Experts of a small language model.
Experts: 16 experts in each of 4 layers, 576 squared ReLU neurons an expert, 1 pick a token, a sigmoid router.
Below are experts of layer 3 (counted from 0) of a mixture-of-experts language model. Rows are named router (the router's row for the expert), up (a neuron's input weights, with its number) and show model dimensions 256-319. Each number is 200 + 40 x the weight over its row's rms, rounded and kept within 0 to 999.
After each expert's rows: "mostly gets" lists some tokens that are sent to it at least half of the time. This comes from a sample of Wikipedia text that the model never trained on.

# expert 14
router,301,275,152,202,215,159,194,152,182,177,168,176,184,190,159,158,186,176,142,184,199,208,217,203,241,227,172,165,217,281,115,155,196,151,183,229,200,204,244,179,183,213,193,149,229,165,202,193,130,123,157,252,176,199,235,178,175,216,174,239,177,199,241,163
up54,160,221,191,228,135,208,195,229,244,233,139,308,174,194,198,195,179,215,225,152,187,186,227,253,254,155,196,161,172,181,120,209,204,182,158,258,221,223,120,231,165,210,146,248,259,180,214,192,209,207,164,192,249,235,206,252,137,195,179,227,160,155,190,193
up55,166,207,193,206,182,244,210,199,196,157,223,226,175,198,160,201,296,216,166,235,241,209,208,135,207,221,185,222,141,178,171,177,223,179,155,161,208,153,286,223,220,189,168,230,187,190,255,142,192,283,195,156,239,225,180,156,206,168,275,199,181,186,147,309
up56,236,213,182,215,243,129,219,237,160,228,173,228,175,196,197,195,170,215,220,180,167,221,254,146,285,126,236,149,180,93,235,171,146,223,196,193,186,179,186,185,253,155,145,160,148,176,275,175,163,247,165,233,204,199,201,234,159,203,196,138,279,199,216,261
up57,267,155,137,228,197,187,181,195,184,146,231,244,179,173,167,284,188,181,271,180,213,196,272,241,192,192,164,167,194,209,241,194,154,193,203,210,216,183,221,185,226,209,200,166,194,194,185,211,164,243,133,202,156,265,167,288,100,214,165,219,181,290,219,263
up58,230,165,188,211,185,171,181,162,210,193,186,167,195,229,199,181,141,135,252,180,216,175,181,153,236,154,145,173,183,189,160,235,272,262,186,294,135,226,244,221,182,208,176,142,210,186,203,208,143,226,193,149,274,235,187,133,223,278,216,230,219,188,241,137
up59,198,183,225,137,269,202,189,109,189,268,118,233,191,237,173,163,124,158,188,173,184,199,240,215,201,220,239,154,135,222,233,152,190,150,171,149,226,197,188,142,194,189,157,163,246,247,254,209,230,235,260,243,98,226,143,156,169,258,174,263,171,227,162,160
mostly gets: " f", " t", " un", " r", " h", " st"

# expert 15
router,229,220,174,175,273,134,258,164,229,166,194,221,179,163,263,220,175,252,121,129,238,248,254,223,222,200,85,186,225,282,118,178,198,178,141,190,183,172,219,226,227,208,128,129,206,170,186,225,169,200,170,210,258,223,262,178,182,193,190,264,190,235,269,153
up0,240,165,191,145,244,196,235,255,211,210,158,180,253,246,244,292,183,254,196,210,156,133,152,210,206,173,189,197,197,190,164,257,164,239,177,195,202,155,225,206,226,229,170,172,193,234,208,211,225,199,157,229,223,265,206,196,231,217,153,216,203,139,276,175
up1,226,238,189,142,197,214,165,242,232,152,224,234,107,182,178,241,167,194,191,236,134,249,218,210,192,193,207,192,207,258,237,178,128,167,172,277,240,225,231,226,191,161,225,285,290,185,211,207,155,170,222,205,166,279,268,197,167,150,233,172,213,111,187,243
up2,320,183,229,239,239,202,195,251,207,253,172,156,198,228,158,246,221,171,133,197,252,193,219,191,179,240,150,164,185,230,186,210,160,305,148,283,229,181,195,168,215,138,265,193,197,232,214,241,236,230,229,210,210,219,188,164,141,267,130,189,174,215,205,234
up3,200,171,157,216,173,147,158,174,149,256,212,208,222,184,182,214,169,173,152,224,206,164,155,186,186,222,242,197,157,161,235,204,234,235,134,206,208,145,163,169,150,247,199,259,174,251,202,178,170,172,218,141,179,199,174,176,172,218,208,190,215,186,287,194
up4,177,183,218,197,219,214,166,204,242,195,182,212,201,217,173,219,189,221,225,182,168,200,226,196,222,218,141,177,217,227,230,202,175,185,266,194,180,146,134,214,213,241,222,131,154,242,101,207,124,194,248,142,196,256,204,169,160,123,238,211,168,187,235,186
up5,198,207,209,150,172,216,231,261,145,185,224,217,210,217,262,217,180,249,168,167,210,117,243,271,187,239,153,230,226,244,241,126,116,225,189,204,111,218,225,181,135,194,200,228,228,263,137,156,179,255,175,142,215,256,198,176,171,180,182,245,209,157,138,292
mostly gets: " was", " were", " are", " been", " is", " became"

# expert 6
router,226,252,184,176,229,150,196,211,177,165,193,214,188,236,189,235,214,151,196,179,266,282,197,205,241,138,177,188,144,199,103,95,143,167,202,240,198,179,242,229,139,227,138,187,183,188,177,206,126,184,210,245,243,175,181,186,220,177,242,210,177,221,247,166
up0,179,217,142,173,278,176,237,158,128,244,199,269,191,240,151,200,170,138,255,233,200,248,164,205,222,183,187,197,180,184,184,243,171,208,167,193,193,266,234,156,208,246,218,175,277,121,177,126,248,198,211,164,239,250,217,250,196,165,159,199,232,159,176,253
up1,236,140,191,201,184,185,220,237,212,273,215,202,157,246,236,200,276,224,164,172,233,240,188,197,214,268,159,141,193,177,101,196,181,200,230,224,186,238,248,185,178,243,158,190,214,284,219,133,153,186,214,200,241,164,131,213,259,236,174,165,198,95,253,249
up2,199,219,174,226,203,178,114,193,268,219,174,101,174,162,182,221,168,172,204,165,215,196,131,178,167,174,249,187,157,171,199,198,181,292,289,211,155,219,193,221,211,183,157,219,140,216,152,281,190,195,135,161,251,224,245,253,228,185,132,145,169,214,189,250
up3,147,155,297,188,145,192,209,228,191,124,175,178,212,174,177,194,219,131,175,146,278,168,219,173,212,108,106,214,252,183,143,176,209,215,206,237,162,202,263,120,181,222,212,247,198,175,294,153,274,189,234,207,268,177,240,191,185,143,229,218,146,214,141,203
up4,185,196,191,200,226,236,95,264,230,157,188,291,168,173,200,205,192,157,165,288,130,250,207,184,193,205,246,190,217,223,219,178,203,277,134,226,169,206,216,193,175,157,242,205,177,197,193,263,184,177,227,220,268,203,218,185,208,257,268,186,212,171,191,178
up5,220,190,226,209,168,218,193,190,222,257,187,203,193,239,246,161,316,195,212,221,198,168,270,214,206,149,124,184,207,210,218,226,184,231,222,202,268,231,205,165,163,249,217,207,310,156,139,248,200,238,198,193,136,170,215,183,199,210,201,168,177,226,195,237
mostly gets: " David", " Mor", " Ram", " Los", " El", " Ben"

# expert 3
router,233,242,140,164,187,163,241,226,220,247,228,194,171,205,204,202,115,225,147,209,247,178,237,201,212,173,173,245,212,182,162,185,154,159,176,243,241,174,221,197,198,188,138,201,158,210,175,243,181,92,131,168,239,174,180,203,211,212,164,251,209,172,161,162
up0,160,225,188,207,250,225,198,244,236,153,99,178,215,207,195,189,201,215,206,149,154,176,220,192,207,169,217,206,269,218,239,255,132,246,264,134,203,238,218,220,216,184,195,167,245,258,217,210,183,219,223,203,258,225,188,295,178,205,183,199,184,220,180,121
up1,204,150,148,199,186,216,212,152,243,255,254,183,148,121,219,225,155,274,177,206,212,163,234,250,173,137,208,251,266,119,211,215,160,167,187,237,143,251,207,176,178,129,212,250,206,251,196,204,197,147,238,149,162,175,205,221,171,222,222,189,204,204,164,165
up2,120,297,151,229,301,218,194,132,204,161,224,160,251,161,257,205,208,220,161,150,186,300,200,263,223,233,203,222,175,216,222,212,198,209,215,193,224,118,222,217,197,232,195,165,214,210,257,222,222,190,187,267,179,182,203,156,166,192,161,218,140,227,272,172
up3,224,171,257,122,305,216,183,215,207,211,201,43,150,133,183,143,232,224,174,151,160,212,165,181,230,206,189,249,233,262,168,231,241,285,190,182,176,197,224,175,228,233,165,195,248,191,255,234,151,141,276,258,111,249,206,245,247,267,178,205,160,204,187,160
up4,232,209,127,207,158,172,213,241,191,225,260,179,105,185,147,211,255,182,222,149,257,155,195,205,246,254,172,226,276,160,145,117,213,209,165,185,267,250,212,189,279,214,172,138,202,158,82,244,131,186,196,219,221,207,194,217,131,205,221,232,180,229,192,188
up5,239,166,204,246,276,183,149,119,166,205,169,201,225,160,141,194,217,147,202,284,191,168,135,215,194,187,182,205,150,157,243,198,221,213,216,175,145,199,170,206,208,228,205,185,179,196,247,214,190,165,214,185,212,241,152,183,241,202,151,217,223,244,195,207
mostly gets: ").", " during", "\".", ".\"", ".", " into"

# expert 1
router,190,242,185,274,259,166,277,164,234,172,188,261,116,181,136,267,140,204,203,227,186,253,181,177,228,209,169,138,221,199,181,129,170,207,133,213,238,127,222,185,161,209,164,192,196,143,181,235,180,157,200,257,258,170,139,176,187,153,189,263,133,246,248,151
up0,203,189,240,196,255,231,233,215,234,185,233,254,163,194,218,214,216,180,220,153,195,275,216,202,200,191,234,125,221,155,263,241,179,135,163,188,215,140,184,191,238,165,195,243,135,292,206,195,148,164,173,134,246,182,262,138,189,224,304,263,209,136,306,257
up1,221,186,236,162,181,282,196,168,266,213,253,213,229,190,206,228,193,280,161,210,214,144,252,220,193,214,195,205,219,191,247,237,153,166,224,218,212,207,241,216,243,203,158,163,225,181,246,219,181,161,235,164,180,168,209,226,137,167,241,138,169,226,180,201
up2,280,179,209,148,136,148,218,179,232,264,233,241,173,162,154,181,239,206,185,142,160,204,163,207,222,197,209,190,182,225,166,215,226,218,162,183,99,198,181,210,206,151,198,127,184,219,255,248,188,234,246,225,189,164,259,200,179,182,177,203,124,218,279,189
up3,180,178,211,178,133,213,165,219,213,267,247,220,143,231,202,241,255,248,227,252,135,219,106,166,240,63,213,230,244,218,194,173,218,104,182,151,201,211,272,266,178,207,165,202,204,224,132,206,211,265,156,212,218,220,234,164,144,239,172,270,205,168,230,254
up4,189,208,227,146,214,130,200,172,179,221,163,261,182,168,177,259,126,246,179,246,228,260,177,177,216,237,264,251,200,186,197,172,179,179,248,216,166,248,202,204,149,205,188,261,148,190,263,181,140,146,182,101,189,237,279,197,241,221,203,210,226,216,175,220
up5,178,185,173,186,209,230,184,148,252,204,170,168,174,201,184,176,170,156,203,192,189,215,179,167,112,220,240,168,188,150,239,225,151,112,143,162,158,175,216,259,197,149,231,239,159,259,210,265,214,286,205,220,191,249,190,170,193,219,232,186,150,208,129,212
mostly gets: " of", " from", " member", " Minister", " between", " president"

# expert 0
router,140,203,175,235,232,209,211,221,247,66,170,191,136,121,205,149,180,281,169,233,177,204,208,204,249,152,204,206,196,320,139,131,237,218,104,191,157,218,269,239,176,235,163,209,167,140,127,187,171,201,240,208,122,165,200,178,173,179,247,266,255,207,182,159
up0,199,158,136,225,207,234,267,260,220,185,234,259,181,145,222,179,217,198,267,174,142,175,166,158,171,212,173,195,230,246,109,222,192,192,188,240,222,227,190,270,175,246,182,236,226,192,236,224,133,176,218,148,126,187,198,233,198,223,217,208,220,207,131,216
up1,167,209,177,199,222,190,207,143,233,200,160,234,191,263,211,213,222,242,205,262,213,174,170,209,199,218,228,175,255,234,185,191,224,201,206,250,156,90,179,184,209,198,154,153,121,187,234,192,191,179,223,215,127,256,212,266,172,99,201,142,245,241,204,193
up2,207,218,166,215,235,183,227,179,194,213,169,179,208,214,181,226,197,206,201,176,160,176,185,197,161,244,217,152,155,222,163,219,305,239,196,170,232,117,194,244,176,233,160,195,217,224,230,168,232,163,242,230,126,189,163,237,190,243,241,88,174,182,182,125
up3,212,213,108,249,163,247,196,242,262,166,157,228,199,247,245,216,248,184,168,134,181,247,233,229,168,155,155,247,118,265,154,157,192,230,149,197,166,251,196,203,263,202,215,249,155,216,260,219,209,207,234,208,202,238,160,203,138,257,219,186,241,173,172,194
up4,164,165,178,258,204,238,186,185,274,223,259,198,191,233,217,238,220,239,175,263,231,227,167,220,248,196,175,192,253,264,191,153,192,187,300,189,232,176,202,204,263,245,266,208,148,175,134,215,189,151,183,162,162,231,211,231,170,161,160,176,173,226,211,158
up5,211,192,120,203,215,216,162,217,194,201,145,130,223,168,158,188,203,105,259,249,132,187,208,230,191,233,155,188,183,253,94,206,166,92,141,275,170,191,251,183,138,244,133,196,135,193,166,180,196,180,153,235,239,217,160,195,160,227,184,226,186,207,121,232
mostly gets: " Votes", "Personal", "History", "Career", " Succeeded", " Species"

# expert 8
router,198,229,188,180,184,160,201,226,186,155,184,213,218,196,174,229,173,225,196,162,243,217,198,218,203,82,109,145,232,241,183,209,203,183,137,218,203,114,174,168,209,173,146,205,199,178,167,142,152,151,210,110,259,146,219,277,260,152,192,207,201,228,188,203
up0,241,205,191,247,214,260,127,265,275,172,210,195,220,191,202,176,233,312,149,193,204,168,144,255,167,209,131,187,246,212,215,202,134,209,189,274,226,143,157,128,245,181,237,189,159,216,215,146,144,247,180,251,158,205,190,176,198,128,197,182,269,215,188,196
up1,192,181,213,170,205,184,169,220,215,230,205,179,164,155,203,188,183,200,210,148,202,193,191,109,159,196,175,238,178,154,211,210,172,205,208,209,187,155,172,198,194,248,151,193,221,224,209,236,158,134,182,225,229,255,156,148,118,247,222,229,179,209,174,245
up2,193,203,207,205,180,218,200,183,206,156,243,181,192,160,185,164,200,221,227,203,211,223,165,198,220,176,210,201,215,201,148,208,223,225,211,157,237,185,183,244,148,248,226,217,228,183,282,123,141,169,192,195,190,224,164,165,252,191,260,219,231,258,205,259
up3,196,167,198,209,162,254,152,279,175,132,206,139,197,219,234,234,192,234,189,149,218,152,208,262,180,203,198,180,200,284,215,196,219,185,184,146,147,108,213,163,219,229,265,199,223,205,176,184,205,161,193,160,165,228,224,165,199,122,207,169,195,178,105,138
up4,199,258,204,99,196,235,253,105,225,253,203,217,173,209,159,229,249,257,138,209,204,134,237,169,161,242,205,214,204,160,193,203,194,212,220,242,255,214,173,179,203,208,171,254,198,245,244,217,129,92,190,243,173,170,230,214,183,157,224,245,190,194,258,210
up5,216,224,201,213,174,188,201,183,126,294,158,305,187,218,216,176,229,194,244,217,115,260,177,238,167,192,146,224,230,289,272,220,225,198,154,82,158,152,182,248,177,109,203,190,239,250,245,173,186,281,250,213,158,242,185,240,230,151,294,119,236,176,159,203
mostly gets: " Division", " Congress", " Force", " century", " Infantry", " Brigade"